Weights of a small mixture-of-experts language model, trained from scratch on English Wikipedia: 6 experts in each of 11 layers.
Below are experts of layer 3 (counted from 0) of a mixture-of-experts language model. Rows are named gate (a neuron's input weights, with its number), up (a neuron's input weights, with its number) and show model dimensions 192-255. Each number is 500 + 50 x the weight over its row's rms, rounded and kept within 0 to 999. Numbers have three digits each.
Before each expert's rows: "gets" lists some tokens that make up at least twice as much of what it gets as of all text. This comes from a sample of Wikipedia text that the model never trained on. Tokens count by the router's weight.

# expert 2
gets: ",", ".", " of", ".\n\n", " by", " with"
gate0:468494491440512597502479518482419396588485517477505504551418463507507534497439449428453530544483505425439468510486588468506480564470534639391620539556482457553532555517502489487510494496492549
up0:540501466483471488465463436451487458462519496414555522509439433430566482537459480399416506503526473494464401537553534505477452397437519474474495534538444628541502475524517521542534496580485563
gate1:484562464453474519537509536437590479473516514389515492424446462562411541457599462485477549329510526369528512540528479528533526487496468538587560516460459470479531455572412419500555489475476500
up1:470579517601420459514619424456373553574514531480431456557528583600440435573428564505455463580533526549472449476508567454500426576538464558446484507543567536599510548401542545579445549491425471
gate2:516583532451541458529452484652476534585467377591602457551441548436495541509512537503541484556479546450535541476641417506497485466544487423480468537507515543512565538527475522495489482475483519
up2:593452492459455536427514508500520480473449461499401457463557506477496511476461480478465535459465540568444444513395461450548473477491491460472594431577508505460379551430457454511510427469572437
gate3:552536517445578505502448490505504393478472473550531455460525557495460501466515470477515511476458565450506356528500474600633413588494407440494542435518549540535534504564534401496617511520534507
up3:501442469461506441468515508510457572518449510501497471471500497477471513532581530462448473447571453463432437500585550627524410490481355390528511509408572559510549504500592512371567550494589525
gate4:472557556525517453587483367501546491575478626509516474539516497430540549527355480606425480576450584595497510529506500523433521543618516410534555394501497412516562493530514548507514546538479566
up4:483610394507530518474527471475537509607407533520593476570538441510585485481480523543470447427538481517425487543485416454462540407491441495556558511572440491486541486511502503461443546482498483
gate5:543461413581533497511465431565497475507526492516465477437530560491460477531528492548426474493557495476497538595412453553600478453509596559464515494529528443527509541427511480516549592554518526
up5:574479478507504491491515519507453482498557516560581555496534493489486540492537535413415534558487449516428580530477396512412477430484460499428539424507491497493580587510459420528409635552534561
gate6:548460468520567446401482500471494503500531492442535431473494502435540493567480393511507522434560550481505466572550466402472528494581497394461457537564418529484507454536407544481582519480519498
up6:462431436544502531620504603487517492553565587493419516572510483527482475411482577452476482544455415543478548454478539521536536491425504581552515431453471478507510510468608562573489539571421508
gate7:468545560543526527439480550479468527501485507485507530530469508488425508563535481459556491571423468470534542495458510522493586466607497533508435608480506483530490521584512509451433515500361551
up7:533444512452557522557467497458501521421566423570626488535550452468506486468496489507511481504381546466538466494518407460531469543523397448636663521540524507522560562446443490545513494477632553
gate8:539585467529496515564448455472486488520503521524501495488567458570522560389467545523453484471583494542463511491456533504509417428560393399500520498507503498469447536537480445515498499522513544
up8:582429487486486576547564463434529655569505492508439432418558493452482433453460516545490467473503429434518475505498519433536512475516506526513543543577627427577483503551487445449521514471464507
gate9:364529515466439547530457507435446493490493545509518418483516440477492462492524518502612429533570452529560512456514442542467529462463568529473603368446481532527486466529534509526477522547409473
up9:594473534455450519572547546526519461523553436497417498435503425477434532482527504519458462514560513544528489463520509502503520535433544508479500452475485579462495529434475506519602513491502494
gate10:529550440519503592463392528511423600532513487505607515451543521439575472485622538466454548444501525440494543445541448582535467487533546522469575573553526560439503476555437501523539531531406426
up10:492540474515483577606463531486420470454496513523529435513542465488497448471480464571476470464502429436548488473528488559560502557532593625506548350509523514551471523526545447531534506561389542
gate11:506618489494573488495490529512588457535509518522574499541505451603508444522534570524483540531483442494490447549577536542468463527573514516511554459554600549515532513570482480431611556488536522
up11:446583438545465532462507448491607503465510546456523522452509545507485454519490518599516560481531509461507504572526475457467480463502524475556604557551576456486498497513476471565536484542512553
gate12:447489580435630522449479525516411555506550520567586473539503421433462517517451520451610526434395559387515509548518503590448527551521389307525565504592578494431501525574476584464557537453621493
up12:515522464517457629556458518473514569526497527533554503478408615466516487443483490362480519529508490417566552626530522563520465503476459461536553491516564521555483520489578467435577523513501505
gate13:453448495554546599497514477517461653524602537488518582442524509489546497520443530473479517528499520497474538388500514381476463524510508541485427538474492443510533538511410486387486421499426535
up13:585447542542582477450518459563454523492591528526585504436548521541456455573512549592573494499493529470510482453492494428540503523563560458400493499469478502498396661491505522423428408470428490
gate14:571552508473497422536459530495464464467554493510487503414516561618513468587495584488579491501513546491499527594454513466353520503503572455474624528539540497524497500473521513515442519397521496
up14:491550480457487504517423487483488554518433582548511524536470531478596485510526517470447473555441463481409411585483554545432471503424502482522557521475478467422466431486490550561499469478544409
gate15:500612473530492478436550543588556510540542527523490545397438470541494479429542509420477468558468487427491557515500429493559426421452533521449379514440441547495440485546533524466560541540480564
up15:427493560417338479466518568593543504452490571534433519476441476510469433465575509434477559482474499439454603486542484490559483448508545453486465498427467514465437480487552577492471535482569622
gate16:550538498479483632448537582428562599580452621483424465479426524519490457587468534484472470523474525426430541433490564512532430491538548525496458521456619435472454538634509470536424542504459460
up16:575450525353500536455370546410491485547524517496554480522506512513510496529450514473507540509467554399469521488487467496499444450420454499488493490403552464491488534588472456434490570516523450
gate17:534654528429509549558428495472454419523454514457458540473449520556482432494490470514469475564423430539443505485508609479445502552483449556517468487465566498550457431492497495497544432581498521
up17:420502533543490491474468410512527507578508528514445465516413519467538481518414492498492484506476532552572447524551536550552528538467548450525506473556485445468522516389401551405494491579432494
gate18:486495549532445545504508454521537449554505543435524527486485442539502502547554485436496489560477426511551478543468559562534410551476590520496592548496435565570500527534573393537477501528631572
up18:434502456508440467540483549510616496501463497511434491532543564486465545515474438543481522529541573488464385529537478439498512560601573490486507472513427522494486466483511423479597534538476578
gate19:456510479420523510519501469421501499474462450545448499498446575575396471512521540570522478512497493405445498481526492487606511553477508586522585546441541482478479386494437498490529482536555507
up19:501488420552563469541557454485483470609575581439578426521521415526584462481514470463575471522573469515501419552492594519484493464450463386477496469615477489570523619522548453464480496483419538
gate20:408532495505410507510561456471482497545585507498512542432499432505475522439562479436472461465503474487541469517642504467463457408462601418572477526473513532496474552506522419505501550416411494
up20:455505595514481575457648484487504534534404521448453551496561390462525462535467538498435520473412514478488478466500597434507488474593386444584486549540531532433401503476578488523487517469561432
gate21:585492456529499546503448410524460517513527512483405477429449506517486494530530514491508435495545529474544558396605474554496481534591464413498548443524592552506440469487464443559614482581547420
up21:427572562517468475438578610519536552483510418500502517469461499454516447462517520535473517436464473541498511474406495474563541495536636558504434546464449417577594443533540555457489479420427507
gate22:494533507472434526541458451415513540564468483460453402547458475624350403446538464537533448501512420432560415523568461486547473538525485496410535519542533403559448497527507428446557538569515486
up22:413582487607532379516584484579520442595481521496461508489490529405535543460389502545493530486557524565495452441528536589464554429508479511519377487480440595461528531408536497471422511457463508
gate23:563547449564504425506484455510426526467496393519565499524466503598497442529506513490503384547443358488512505538501446490550430478547522558512456520527551566458499537510475546481522527492541557
up23:507398492499531448514500483478487479445417477565518585481519535502592587495524410598506493554352418600499551462481458599485409502575532528468391543463477600392520480621518474490511542471551563
gate24:509468421558576400493403500567554506499517480430500451503361481505424507484389456513481488580551529524613411522537418407602489572543577507549413449490464439511541470480465497536529542596445491
up24:485560530584515483583607514479497495463425532430400525431565590498553508441539507536490423475459449577505559481485530532523523455544543507559519493561504469596356412483569500444424418415524496

# expert 0
gets: " |", "-", "\n", "|", " The", " |\n"
gate0:446535474552471576538397464456479522444577475477490452515412450476436492537613448468564437395476386425490426460517578466538465477434498448558516540524566495517495503407509495558532582630510466
up0:543525455518416482418555579515467528392463498485426509504502476490453412511442525579453507548528508491418581544520490466440358479502552583555431544552547493552524466563440550540484507498512436
gate1:545543602495515521499501473515456409473577475449558508388533459539500531531555514528553522387461459457486490472444459511417387433509550517528493516438499548479502466491534494520533479567533422
up1:656553532512485446497478472532496471464509439486541530428504407479472487442450456494473502572474470452474360445517553560500469466442514478541408499507454474534675513424462529487454502470576598
gate2:483578473543539502505420449499596572493482519485458487494542449499538390500545463533479468516485460482550483482460494501482571497537502572543439525502516549469513474494505448535457457462515468
up2:494431509524458588531470521435452511467495473518545445534430481514495571493514527485511437457468470450501466520529604557546480549392521426515481447464510378496472551490425499539510576548489520
gate3:501590513588500455558465550453516453541487466427458483482477452423490479549592397510580454485397432511414376552509564508472458506517460591515487510425516516449550439502515550560586536447511452
up3:396530519526448488441490484551552516480583523482417489452464509582483454454419504502559461502504443493564462444465444412544442514479570496425541451572483458559519522539442484515489468567505464
gate4:503473499475515547609502483486515525500564505575617521546425466504538466606505490488488516566570552467482502594424381439419524569505534442488527558512572441447469434517397575550436488524483478
up4:504511462577393504545490483611452445445528503511609464515592496511517509455398451434470445515543435510420479432430496554440461496616550513532541399496520441508502599477499537497487541467567480
gate5:393541562530486445457466532523498474514504475606529464490477478485544467521552419495511515466487515462474334609500474548573578526602493448464463499529492502506519495528431465468492431450555511
up5:439480564509450402508603519540482468517425469518541468479472555499489507434514444531543458487507450567518422493504407465511524480529469469366463442515462518559485552443589503605436520443435465
gate6:532502567396618571476457491487516472445414491600547531571469497441471524518441469570402512485495457514621480467444520489487484588494516437618485467560499541439520558525461541483490530560538538
up6:654489460495489441454524505504529520494439534498482497464432563426472544475525502506397490524404454536419542504581558533613532431457428436533522517506492495517477514551509550450447505501557572
gate7:501563568551588565506543488515497517487408580507432548509458428544530444486531501459515531452441513559656523497485440475562539554474504510500519471482550462513548573492402470499461484477541547
up7:423477438556477519531575426485490443454436417559478545505468472475550493517500548495499508518525506500596465468550524512539556519435540549449306479465478473630561482402459459643510511498469515
gate8:490475434452532541523450432617575542464537445450420527481533531401502491527562503532473451432598522529460464534511453459535512532495411503422508548547445473437426608520490437487520458469560461
up8:495401402540610443426475477513550588460564485455458504464514507386531469527475539544562488457507494401411412553469465530559473495462545534352467517553511548483414501536516522526523510539461461
gate9:508546395504422502466541470600424467488498546416557565536516482484540540445539529485494570479435509483500427513580430427437454536553489559533590573454477535494481389473415510509539521525507627
up9:417481527445464393406484513466533483489489464507383534537512524514441538561564506454514537534472546551563537469436595519534501434443403511458482556545481397537463511462606455468427459343502479
gate10:471542553488572540456478507472546493544516502448460411465473459497494502472411354539542469573496476544508413522530503512457402492433473444421564484549605585527488466498434457428513527562555446
up10:420504450559548415379497545543438496462399505504555524544509530536471522513532503521522526461394538539530481489503447621456484574598474492500507540449518545558536440584482471492489442634491521
gate11:556487493511402480583516522425489395511459526577512449481448472494498531435629562561508516498531511503527445409422543456550481453486403564514472533493441498536416490530512486460422485493472491
up11:458507417574396583500569506536513528504474553467474578457548571485560530519554490495460429405439426531417586504571576564458444486435530517576469489439529546426478410560547405516487565554538448
gate12:467510493433490459499434360507496448533476505449451461443522447564508491528525512510556478458485460405551497476474544511445468532577531573412583605447506538473359469605498484492438480492461506
up12:627544604529477594523563490446497565437481560510490492517498509447489518533508499458407503508532495566518553508576473455504496454468473447617465447483492412407575542536446531455477509480527486
gate13:447531559550505485561430548474461587479484513497555513456516543579470428442512523582561444497527499481555441510502461618502481511449479459540549555382582540532480480524417520480486541449539581
up13:495497465540546478582470494561599494432535562466444518638438476480508505466491511463413557461510504579497505478548553427527470426517534606477510586664528446451468448557522475433461481457546520
gate14:473558474584497527538451515451543529441502507445466510517433635455420497562600519466471501481475557483518534557496601454487496519533444429527432493465515453497518463460480480469564533559490503
up14:457536464478551492593476556554597579473544487596500437485522515504470431445559488510518530549544521481547529482507504454539519560564518465457559519542483415474547509501516494552503520528479514
gate15:549528493425499508495457534572487472415474484471426472480419473557582383461474449465495495525518502490531468504518493520586619518515510452458481475461576514449509637472351528604544477447508479
up15:481458450458505469482472399450591512502530541459488444521488508528442571497481547581508485513477493502423497487478460489496405487533502513387516508523459531589571475510524385480559526484540460
gate16:546584520397529509462429405445509558416447569416455400513496540482448448504467538559421472508457487532487508484555391569563541482520482430453583524536471417525434586560518541508509475542451452
up16:476465414525453576504523401536456485472576518407497493452520432514499505542488537469517509480546472473461500462467433495508454462554525525430460505469500574441496484548543438467610573578502490
gate17:467446545505523481405558498445464478445543526559536495508476513543518470531502441519564473466449526481425468551442535465538553534497414533486502531559499505525486509552422466550484540500521454
up17:475437598456491419429545586441484470500423443555424433503478570479419464409527523528486452415495514528517533505573470470586511480561442504445446421445438489607527484559531609563364508472486529
gate18:569497457495498490429496538478566522488525475565483486580495514531468509541494489497503459510517473475414543534389507439558515581498450507531479572543490496498517491515507593506561509483436458
up18:568533579537504434464529579478489463460537490483509498417537468508486586501564499526448586537486512445501406424550534548525441504459517509488499430477426594501412510461473518499498455388539471
gate19:585476513485442459519448508525537499498548523421493470455458452613467412604456557548542508543556449419488604532578468477524571484588475478457466492423445433483556543559502456568497547526559543
up19:461486520491442414516522500511537500550534527461492483502435486543508453523403483479527479500544455492507540500487416515452490524565466496499425492433503453541582432588447417494413490494501455
gate20:501453454471580537499506494480484544513485627591449506515544467509409480513434466456551549468440509505503505501522502484494486579516463469519490472567501538403492484544436465547498626560471474
up20:518505547488446535501413470468541513487523486538670618500550609526469474575589483568489530516510497538485553513451491492457515451494511466575602544541514545431415539459540500433433403389472544
gate21:520500476413503536329463424444517489534512559575472422438499592558412486550555506522498459558468492414502491460543559489512518504537459611515627522541502582512531544556454492525561497622531581
up21:490404493455480540519497458525475467453566561495444487419611473508488483545534488503520518588503479467513472549522520468596513500522520503553461508568473504503457476415579515528460529493508539
gate22:522444535457513502459489521551524442559523463453503422473514589503453564508495514465454548468451413479483523525545555518544532520566367443469467502512431498460501450578444553459438505519554450
up22:476448517480436556553499512505502522544517483437570483503537479441497483518554530582557492402547453516466504472470465597431526503526542541438598530528493531500487518554516519507431504573420395
gate23:454541435462566584486538493527475507424523558529483535505467560516498453524521543423535499427506486529543466492497500479572469603393509480483465486551541555539420486506475485458585507498467495
up23:392394449488451517637450482545526554584533532500467524586451394431555544435418443431530538513473522337495460514603540476470519515509488512456492464511509470508527502488555451478521452482487576
gate24:519441592598637558583485523551539488534502485529470534527432493465535496494531417433413504417566525468485547530488578567486521441552491424495459470454524507531575527503468450476489498533547491
up24:635458507536408448424461442470432541508510476425534470531407441490459480542539528550593421554533447536571440521482453571447464547495583530553627544567543531581501510511522474572503498560500433

# expert 5
gets: " |", "0", "1", "2", "4", "6"
gate0:473536505515452504543504464460526477484523484480519386525505496470513565433393523493474539434530510501569508515488532487458558443480520518494515499486462393419560624499382486411436542449531490
up0:490522541504463569561468456524549563506514541413478515472445553449507443547597546451549436560503431505451429484485538439505487533441567520481544525516561470518411481534487531505529466567497399
gate1:410456502453493475495495495513526538533519627415477524516397363535530523507402392506505532493562505441573607525442444581479544564569455473575463594454480521492518479548460492498519504480437569
up1:456518474522494415511475591531399469580459577471492511553559507484497539492545493430409504535471405501534472517594567453520494489504473492598423473470477522494423413477547481562446556423412520
gate2:455534443571532576528508557509492603466575473585445560504440560524496541572517473441453546532523517531526392480468501445553422474493529410558587507443491431494451507505475433432471441514497482
up2:548492530525488358468506557511504479488438514446543493506475528554463510594547382538531563516570581537539509513486493536469530476561446417501483538465410511523502536482480450550364500345569515
gate3:518557517491526465610537579503471459524477449543420516512425472466472451465562523479395466487591431438440378520558488440488502541488467475493565528523535468502454579430516536516561484587432512
up3:485470454508435491616463484525489517521377438498531454552445459506495507467460514468522488536462446473488459579485475539454468436411550485474480526448542516516478503547508455519486523593485434
gate4:453472554424454524495437454543527434580521498449525582548504569481475496596482451481525509522525514402447516553550588502492542558549431475468469587533537527449536470498540530605508434521549482
up4:504595495467428473496463544480452534522517559488500514670480559498495446544483477522453535498439487485508501508535436421469437504511458531467468572492608520540490495519563466510402508426449393
gate5:497479542554545532493585510506515454509459563472452461398450426401444525455467467397531512470415511503597391485501503500523628443478456468484516461517512466466415491503539493418569438494571490
up5:495495471618544366474446528484512492460558433458484522463465543470500405499421465473520509545434478499595475542485534515525505468563510475430445463463590549550446559521517499546493519427537494
gate6:515478399564498545580555430586435476488565500474447506429559491458522559497424371515513497511508537515469477561530505537600411534561511488444459512509500522492502624455477452421526510545601479
up6:528460500428485505525383548468441532511482440571555457516511444580514455444510538563606531514513494496389448517491435531495424543516512574351423502521552524462434558550522466570520488554510419
gate7:466508436568519507418458523479509534544513527538558462423485520503500475499493471443589502409499452533529520547437546482498485473450533602425590456474501525548600470553518436545441496474488497
up7:531427607568451563537517430565475488505587461433502509525601520458572487584487500555438505602532495559479503534515469576390484536543480498449480503438447451469493546493475454504505502523475469
gate8:513487477493509540459421447447529486520554580451456502539455353508488549528478434476489507592496494538423487489428532563514464532588431414506509460548574488438512609617603499464464454511516546
up8:593475544510544507522502520454534533531558570514484499487486486602455505503437466523398480567487472484474499512490536527552462614560533484495554482440544576391462538516560520414601564560466568
gate9:499497420507579501458639533442551586514424474534439514443446450513525493495554470458587574460541573574468483450463439437568490487544540502446497504571487489464574505435467459483485531543375500
up9:479498450499476542439511502524380542503552520547489503562458419437492496487481540399535549484510500482507483577407348445504450536518486496453468526523487502450565466491544551506503473492399467
gate10:514489456499504615416440514609600475512480478492462431456496477416524457461533382488502502431520520459464580595477506528548574437413348460480461469418537506493446514579498498454510498573480553
up10:506433572492562547499562535505457525457381481544504467453463529415531503518498472408563458490463538548528443500478454543581490537473491438510532480540477570506544420491554485485515501464482618
gate11:565518441433541407493513371475484454445504505497516406486509352541468435546518417546592436528533459477538481543483445488515593457586445488510492543475517492464541458387467540570533535517516560
up11:391521597448475511532514531468473533584497595475458496596490509514507422493510444501417534503497504522476448485515546488557473586574462467514533542483543528493525532530431493466519423527485490
gate12:482543504651520570505467476485471577537569584488517594542523471515531441591540502514522427556538463533497521407516576511480420555468549553503542624527504500559555494486441460492521509452445531
up12:481401459548574514453464522434573459402588495478492484429552516516561461531547539471419572568467534511595469519443471495559471475532631465497553484413415481510518528595370434443609579562462442
gate13:581573506443546461462502533475657448553513398484429508471422482574454530461567387554521543432398538547543536493518502587565501421444446510474487460451510514501485496558525480523501462501567547
up13:543443455623436510598419413480421466576500479486566489401525522450484517507510484520394510429539540445515468561623415592518480512510455442522495411444509462482481531511595498430529547423587516
gate14:515547462508584530428518559474579502525555506424484528504510532445514518567551539543523528469633464566566472520468489530514554564513629484518507434504503398504550550563453448465486540607521431
up14:540472456502473470426562425527432462450509463475401461492458507493520531487500564452551496569458431440473451564407508331536512495483550500530511443547511555502500506393476548462601497492477566
gate15:414551470540507465525544469425563515470467592566482508609464587473509502587465377529574500563464490533525495430580583420481582579607538490463508565511484499486547499547479432440443505460397490
up15:481631580561473555539476551627457519476494496565480608592459602498531460539651475459477507426603520520552470576579403456487525417435493545505526528479508468535464544550547432514429423480505539
gate16:466528592461488500520501554460506487584505655522479498496341546456579495486534552464534540555516462541477488496572502424421557558541508423500668501534440429463487496517416505520448467556473505
up16:460494479534521555511455486509618554543471379445458539486558477524449499476542448560503472505442502530436514579455475568419380547478501498528578481447603584567381525499500561578574428516528482
gate17:589454532562576547606535512551604476469517572418545484526523442597433544448480469462411558458604488498491516533563468476551457527549502429471542500556454417534450532549449443551485437528513495
up17:465506473449481424593489507490441461571497366463534513519466650517467469573494474445495483448377470470576559575391421501442597517592465542510466588589481487447502404548550422438422487448497506
gate18:531584537577500590485503496580505573590422500461462551449522556517539498451512454459470473412433496528552465503507443482458469513516487466542447509439498564527511553533491396514488485554437576
up18:509442497564490435604511465561554503427507532543534417492575565507453379526527575541419514403451543486462496478490461365511464501526517567422420551573539445462433570448521386438527572495458536
gate19:611434437554435525525474497516482530584493430560543605531462440576512496560474487541424457472573419539461626478478532557472488583522504489543443541544461506458543596558447395479488492559448517
up19:511494525470476403435488533577527522409479473441422465511424479462524551492519410480547517448491560624450503545495497499452448455451573473447460412445527495510597568466469493502414468495566511
gate20:467601470314598562564458539480441424526496442510481481399543438542515512487608519575520515448494456462507433409507518550446451464450460470485475485490505511447496479492426550521518548486454599
up20:513523406577433518503472568473496447470551527610490552523588519474467476450516452456495497504477429442561541556440495437566539559496532572507462489522487476556583615438499454579538500547567543
gate21:476473521479433524517457513559475463498431494523486519441576489466390484505540480535552543494511496489548468564555589555534553418458467485528417665481429450509426523493458495452450428529509496
up21:511465494463460493423456471448543515446529554462596503541541519448559492523494541467497452444384472442507543438472484556495533517481473474534548557587460524452535454521426533410435528526510506
gate22:467441489450493551463464539471588508498498443601529452554486455496497496525511501587600453528455531448478516466477595518553512599524507416580489486533511533468463485427390545554435531476486576
up22:535516570522535407494533527529494563453621403459492494411503467458504432477484489502452516471561542481503472581494484577420471451505471427481486550421488494498465515582513511476488524578536495
gate23:511531509461479491474557429459567611505387619492446498544481516434419546533461367503413446473420530525470450481557488549550523473580469455543477468529502470418482503533546589501399502471414579
up23:540526503530478416492481538437459455493467429526529474489534507536541384489526424477612451526470572426487441523497477534510510522522540529446464535461602615559577528470463498515509512438538401
gate24:532485465561476502465499477489544491550580571519480494438404522532472522500481447601504472478470449443573523572570477563524493531447417419506569515557501391474485504407407488464505444445535464
up24:420550412502513516437458546409559448581508561529545527601563490503567415513574484520474516484616484525508532437484558451468479442486482496520538557495473506461537449565542412524527517546594421

# expert 4
gets: "20", " The", "19", " was", " is", "The"
gate0:501586507528524485489442432481486552523467465501527442522503498515513420430513433539484470460580392456564441574556466477481498492469440551496507553480588467560491517491487504494533501535477542
up0:526500528435457429492424516484500531468488450513477465583509546556425463453575511479513506489449435448594463557513465468464495490562508530475566547449524432465539507398580526543511590448493421
gate1:451470492407507433462496474519444487594502434583570417497495409386477518501504589530626432361583471437490416575560344529458560516559468485471478533575473595542544489437479486559414496483458452
up1:446533532551492473481541491532482521594473513480421446515494466444511434592570545564482461461419542546484484481608459531589498620526468500566557510605536531591472455497568502500475491516427486
gate2:528573490505481493469533510517519471520559495541464512532466510475539541469592469444517455450559520511517472525504525479564535515526576433498552529481433441519512461522448488452477471544457453
up2:399478466477579619502532447471555646465493625535515591485598504410575568508583442563482454476466506488513498536510475528517532481517506482548520503483520410444488483548481419486513535554502461
gate3:489521488492561491512561473408452455569425493558492473491484464454475521495561560501620505470513422527498455458540426625454512478568497486510495482410477441511555541458472607540490444498488500
up3:490510528494482507486434542489594444389502521595448508574541455514481509436460492434514506497472510558562549537456640466473519472470444574540432576614526422461497438447438479600463505397520537
gate4:488508504491574478539519515533544487543462540411505458469510523529490549543506409442498480464561489491448463466476415461547471496509546492493592494599472497519530446507563489516472473506529490
up4:489410574535517448431488483501571565433450452430505480483650550574506519502412543564529508497487497477529633534485468424529607509410514409518409572500415471524427480502505465549501495499558489
gate5:498491545464521464452536365485480549540499515581566415613521379539488535516377476624524488513474494507524438518526436516532440451578440543519448572533521506555518496534484521458504509501543486
up5:528438472481499436550552471486459444532456477463465445530468444465516548427447492554497494557489477513454447546575417503541403473514479508423500526514460519527483527522505515471595492585543369
gate6:583584582485514476506472495441550580564458484414506477423519509515580465526617482407443457494459536446509504540484398531548569498562402543467443454511614431476479513574348530424566535504512524
up6:497425498496573435484422493436567512550493460422446552506500514555541482554555437480496479544388496549526637527413503485555558465486484564510446451494536470501584380445575504393535437515581444
gate7:519476482550489496513466581517558419447575500475410428499495541632445456506581398426517409449528487517486543513427553552442457477531535561503527530469522389543432531547595504434408515564551447
up7:359565581582634491580382474444448558503469616525540392507538576469538455512538528511492510450458539506420474576553496450424610527537476497497486550508515440508480443609522517455452514563415549
gate8:487512510525575525477464477539515556537545503489515534434493532442498510527594464496445416284487451480573517566519489481481563554523444427520504691550506461465479498528527382499515488513497492
up8:467418492559419488532404562501404479537478545528517473526520481526479444484417436558492525575549560497482507515364524457444514561470512510543418520514553533531489533481533474539469505464444507
gate9:460523457490505550418535480480471465565516458520475500538563493543494526516479490436503481532482432536431487510500603568465516540514434447509560473571463449456514556446478546490475475471476479
up9:492455465658439613479614531512486534473458587381392478477566470457521554421533482461511489520492488546397487505448535469495501469534511516469493524474515517459532472528553561470509479489487555
gate10:440590510536542508513416486580543465502501506499616476482530438568553486439472430509559415502496461490502525589489541482547468520519477541505570484455521572506465496514524517483512400515520518
up10:488537550539524525545458495489512454456511481474552449491535509584455414452531512540481500571477511501508507598503392499514465471455501495522603569567523407569494531527496456502488421507502504
gate11:499490573504527598468462459509530528478520479481449387559568499482532387536550531488508519490446526500505560403483467539439536477501557572524573496528537526477456519557533495504482546503430563
up11:425429475510512538517476504469429497539505511498489517533448578550468455459501457424561526528453504472504522555529538522513540608407491509484440571487488455498487499612521444351547488572514493
gate12:499450451428540408549513425465548538513468413405545406499442510506429471448519341465562419507586495518483459474467464485515517482530501534417579484528513466495535509423539460481539469466512439
up12:447516518411456580473520550557451528473542568538456542525468558481390564542486423556470518425460506531564484482522457459577401524546472495519554506451469483418480501478460477457475397566577452
gate13:517443414440495564552386396528493598545471474497524436471503531464468523529441375570550528437518497486502378565522453447481503479422423551445474575553553491452590516503545498519562544546511618
up13:453572557550452477468487508554452460490477518467492513563577454504504459497458658419513483503509482451507520535512419484476554408562422428470562535479467509534364469502466468497467497405510497
gate14:530443558495494646465388520452421539473494418531524466554483529539485540566515465496470535560509501463488423457507374478595486502514452444514443568499471455418453502505340436480546557512465507
up14:512463552517462458545654496536551536507468472452543426419490493502510475422564545540498446508473506506429565497531507532411457448493559474433559453480483497612630479498562529627447476510529523
gate15:506655466496572585454560531490508452460499473483459541524543465518509546512431548523444547550428493513502496477542577463481430436490579549585451526494525509455402538470467536448516452464507550
up15:516322503561546462542516480445485480578559483616491530467544444458552486477496468577542466540531486517489378513399635525435493487537572531497442482482415597536556497453527496601521446523440438
gate16:481532455500573509587447468508413661473491543505512425490553487424564377527480527620491400388443538486476460572481440466463450490533509557583576531428543471506515493516585512489460564455437497
up16:523537530502486479469550569420471472458433418486509584449420585552496576561435520461415543422474449508507502491492510498579504546422492474490508477601535501446531541569487448378533495491432496
gate17:567557471517563458522461434546496576462450570478521531474503522645493478540550416498519509485492547496473435528516446479440412572628448442487481579459594499483530499561529469517547452532596605
up17:498434500442525556522493554457544394493434432561369497599432572431481560472451547567467464514416495515595456496517545521558530430459522549518578423510469476467531509400547497554521518479462374
gate18:471533484529470545599429514559599470490538443475558491512526499593454463497545457484557478524478482373638526470471469520480458502596506556522504565521487559472357601572481436450646575449608505
up18:501440488446528427526487366565626457457592460500564471543496519556467516540456413485589480490498528524525559544476568451427542498511436515508471501505481548503455585434476479476566479421568598
gate19:524503508480588518481498470501519432546530427474500492563527501498417501530445436535556544532541456388480395492516581480484502475481464507540569534615523463516479485578421508426534460563543465
up19:470540503516521525490597504499423513526434500439482506492457552532425460496468518580482506532396493566439488396619562528494457566604484470442499554441567597520530435522489566477517528467554452
gate20:582475501551514441530477434495543524499438462442478444405622555466485532602529535592635492430506514467472478513521494520548559454480516550483548425489523599457537528463567507563538550563464406
up20:434550498450431533432540533517445548542561528613507532577498517517524429441525524484506540501506493484485482463471534475423442574582463440513512489513594491493436424623461484387475540449481563
gate21:575441495503518519482430465499554505508526563532575442555505471519470448488528458489458458513534508389524496499522507442493495585515448479571543547450495530508610571598439535511519532522484502
up21:634488499484499563493476498470501454514533592549479487550411521516525521461543461474414493529507464475452422494562534558444476580525490483586498513461516537513626631536512440457491496496445496
gate22:546442482478436497487412445457459451515567401570515463437533400482446434517501467428496503467574489462505456531446531580493401492516485508485494467529491475530470642552484399437520483497536506
up22:546530479569541514537521504529406515469516484459438437431497435479458513408506505522519539556480506551517523467565540495524515411485482445525482471390502475455484471512462513490434563440558593
gate23:570446460509549428553466460450515472515475405567513466538495454540564532553449391498514542571413518406475558430557629490434458500444449581460467392570506505458623556515545505541584559540462472
up23:476455500609507425617471496552437537518566666523446462562417403488478526505402498374533488482575500548501477533518477498491517551433520465483460420544498446547530528508553448519515486445454411
gate24:422569529523507503457407550553527492493545485553514522566477380495468497532505524517490458457502487597525418475529506472493484454487442571556493566473469434514435494533456459531601489471581525
up24:474469483461527396584489558454461494562470445487531481496526542553520407525551531430502498583490484559492549527501388503548525478553509568523559432544518467578454428408440594526559460538558529